Experts of a small language model: a shared expert of 64 neurons.
Below are experts of layer 8 (counted from 0) of a mixture-of-experts language model. Rows are named router (the router's row for the expert), gate (a neuron's input weights, with its number), up (a neuron's input weights, with its number) and show model dimensions 0-127. Each number is 500 + 50 x the weight over its row's rms, rounded and kept within 0 to 999. Numbers have three digits each.
Before each expert's rows: "gets" lists some tokens that make up at least twice as much of what it gets as of all text. This comes from a sample of Wikipedia text that the model never trained on. Tokens count by the router's weight.

# expert 47
gets: ", ", "), ", "\", ", "– ", ". ", "and "
router:562591614593538503506545507465483589498414499508501482496517552547508439458526567456497538456497480542468518507532439552539567471425550563535419417542598530484484514538510480563486487488476570440505437508419430534541447561505446437576578465510535424461469482481585488618526487443537584568561583478492577505550467445570458497544535515479493475506477569458440478556567446423513523387537
gate0:443523486461527496459597439453491587527457442518504521441459540495422535540426540506545509433468540514420624410467491505571554468503484481515390442422481632479501526462479414469631443525553532579560472505496399500500503495576585546441564473495544449493522550553520524557493528472595390562562503539493454510517486470544510480577539556481448543510541465486525436501510522579536435520529
up0:519451506478550459452649488486451488454506496478452549554534502512454475534519565477500526430430560576487571479508560473584489466474436565546425424565492577519519508460480480439535523503480475525632526504537388508496495555521428469491522498520619452512541526528570496427568505498571469525550502513551476614590491543564385501555549534454441579447567536429521500439560571537492445544463

# expert 55
gets: "and ", ", ", "to ", "or ", "with ", "but "
router:602565485492537515436393455549412528455446566482496517431510516483540513484407521477496579477458491519484516529591365582441624413568546489503448527489538539428469542518496495570489525531522578567489437520484463618503472512458540498539451405420563516465470396505516449484378531466526524540494478462431542531503465447510465530529529511468548531504451567463545502597483423449480514452536
gate0:433589431461540464452472549487500528420489514482483526424546505415423499583459544542493449538584528483594484561571532552430512539519463490585487460528527434488463439469453545535511495472494469489544404461500424539621495545522520587550537470593497508477481548474598463453448525548480416456475494488485608451424492507425474495503591533478484553473507409401444514407430560490441573490521
up0:550405482437499496530455436531563501522403444472489408596538527560473536544524491521463594435456512422471582421511455486519478473463494508469495496497480467558468545526540561586556482536581598491500522632542505517454474444513482435474583493526436543525535450556366514535503443481570475584615503516462496444467475537541444560457504461536476439541555596619523531538492487467488457435503

# expert 54
gets: "s", "e", "a", "o", "se", "|"
router:478469456571455441433530595606525470484559532530528474522566479460380528511500613450516478511529475570451440529505494493595498447457441516501556525550502502585547497535441575430567570552500526524479452569440561560545486468445540557461488497548429478504478496575449480400466601535460451534574439548466398390486432527482510553492593492566475461476478515559558499483418455462546547498490
gate1:461476573487511524432413450503476515418361465535452477532600538549563478475498542454538499423518487525521478453447549554546505474482485526449533521440526546509575577461477512476387524551564476451540433441589618486545550492486533538554556552530546527458463427554429432498529463436532498482510512438454490463514480583530501551510461469415480494582577462475457524577418540488621387521524
up1:470440587420467570467462514512441459559525481513445524461537530549456446561538483438570531518432526443514478554571540550444533523495524481533538523360412489623585451525442558471428425432493538505525492447468545467632547522466493523553510409479460513491446446501473582480513479493481564466499548573488384508492557495529456542490477463576494485571547578557497483552559445409583461478544

# expert 39
gets: "di", "ex", "con", "pro", "elec", "Con"
router:498448499522589417464544597515471511555462492405459579556488408584437511538438467556498475535514505528562425485567506481582446518533536530502559389402509466546445548498473455549514509449478454441518521452490426482544488477466596556523454453612593547589521536469436463466539455522515531515511415531483428449387543429519452475533502511547519471501542533456434488619545426533463458480491
gate1:402511551596563419527529529501495563476461656479470500486414524513450546514379522557535448384528546450511449522483488508519475487502487458507499473441538479513517515554558541438439582526417577503463539481496439472552418422501423553550463548500481475493566428585498435435520509447447458478462511506507461461440484593588520499444490448484459364538524426534570535542509487482424453477496
up1:505459549480532416482506550603454533484455586446470488549457477500576504518467526530453485579584421539534482520493512496607502430491442521499475522529537445437527441501424520480530503534466481568458485478420496434492444446521479530525575557422547558601488481618363497570397519446360591574464522520566464412527549548462480544509455499497514417497471491480509508475460473468417454468519

# expert 52
gets: "c", "f", "rec", "t", "comp", "ex"
router:558476530573527496453535566480453511483593546512534511551454566423531558524503483461515531506510545445544475540503542488509540483448539458444503566536517397469477515515472541392512511395543564522455528547443561481386509514583604455411454545515550518464465591482561487507548562538538482564446424455517497464469544402456395591467421420495536394493524525541501504592460556609480482485519
gate0:512523527511468542530473510432472454493628454433524503530561628551555464512458495534518371502477480558517501567525508460489460486476518560491412440644503424509426450502443533491458461422522510505463508536513555538479544544491548461392546462471548539475452513477430516559505526587561490528466499441541465477542506493550408553394508357578546432512540491552495489516601445421469479535468
up0:528541549469563426533554488573423569468486552418441488507532608532497538476547447523485569479468439445426493525481449409437468550413533512514459525568430476542531460409463460397544450472491550414501445600492489551568583448456489449452534494561509552576409568480452535508461472517528436458478468602482513496592507476609488445470495493529477499482478434585438415520443522445486530528489

# expert 48
gets: "b", "f", "si", "t", "m", "c"
router:450480381476425391417509416490412497643571542548494485539529518485490475546544468545520439556570536508586431544414497452504462443447535431545531529585461536496505510510429521505574504500446537573500426539501523572388506498438514508491424494534449505506397576502539474620469518535547448507489540534495557519546542535489559542405516499566440539517454477523471437519457451546464468444464
gate0:554502418475522507530404554570503508470576407495523518468556506483509399570490470515510563438578466582500469488474434470489508454609582499533532472445559579456407438484548499454568463530474457419481453538474565493493580515480541480492559586536470493500530601415625542534507589408518523465485476486549531445499531427493571613509486500501510577444502510519523512459407466557472521504407
up0:513425554496543537501493485523513477578474537489531508460489508545542427510538584424540440570432459538629445550489665518533510441456570455454433441570526445498527471509498451504533463458496565565476575438459548496458459532492552508520459476536419569493580496486503410575528593530519542509539390512506571504461473551507495490578495540444614486461552422484466542406488522473584449453455

# expert 16
gets: "c", "u", "i", "p", "ec", "fer"
router:495472447502511459503559495488458542439565409490486584504588504456495521558555439504531507552497569434553485587533519453504559553524528445463505593431487496552512561533519522492486404506494549504589452514495444554539458583454507541523583578462501573521551573520433421445567433506548433397502443548496481537437512496516373606418467459531544561491502545450429498549535448566499532606446
gate1:518402492521493491515501450462470435462518468446457490412557538453503581572515533426470498415595469542517508429504469560491585553477422471557544528497482473443510506422491430438492499519515475495486467478447538447569485557622421533562569504519414518515529550563442576592505525521443500479555565478539501528465509576567482566381431452572537450445567559432496497419459533580513398488473
up1:488409505444519405507470557526510468525436390481526509490517486521476589571482567524488491460698538518460511567487510610522512536534540542582461485502452520509508518468540435401482395547503481505558562527426423509503501500574572549532562501472435546511571512475439567489534504491515458542508596436465482467466515488561559591528477442588497483447606507487476553429483402524528481521471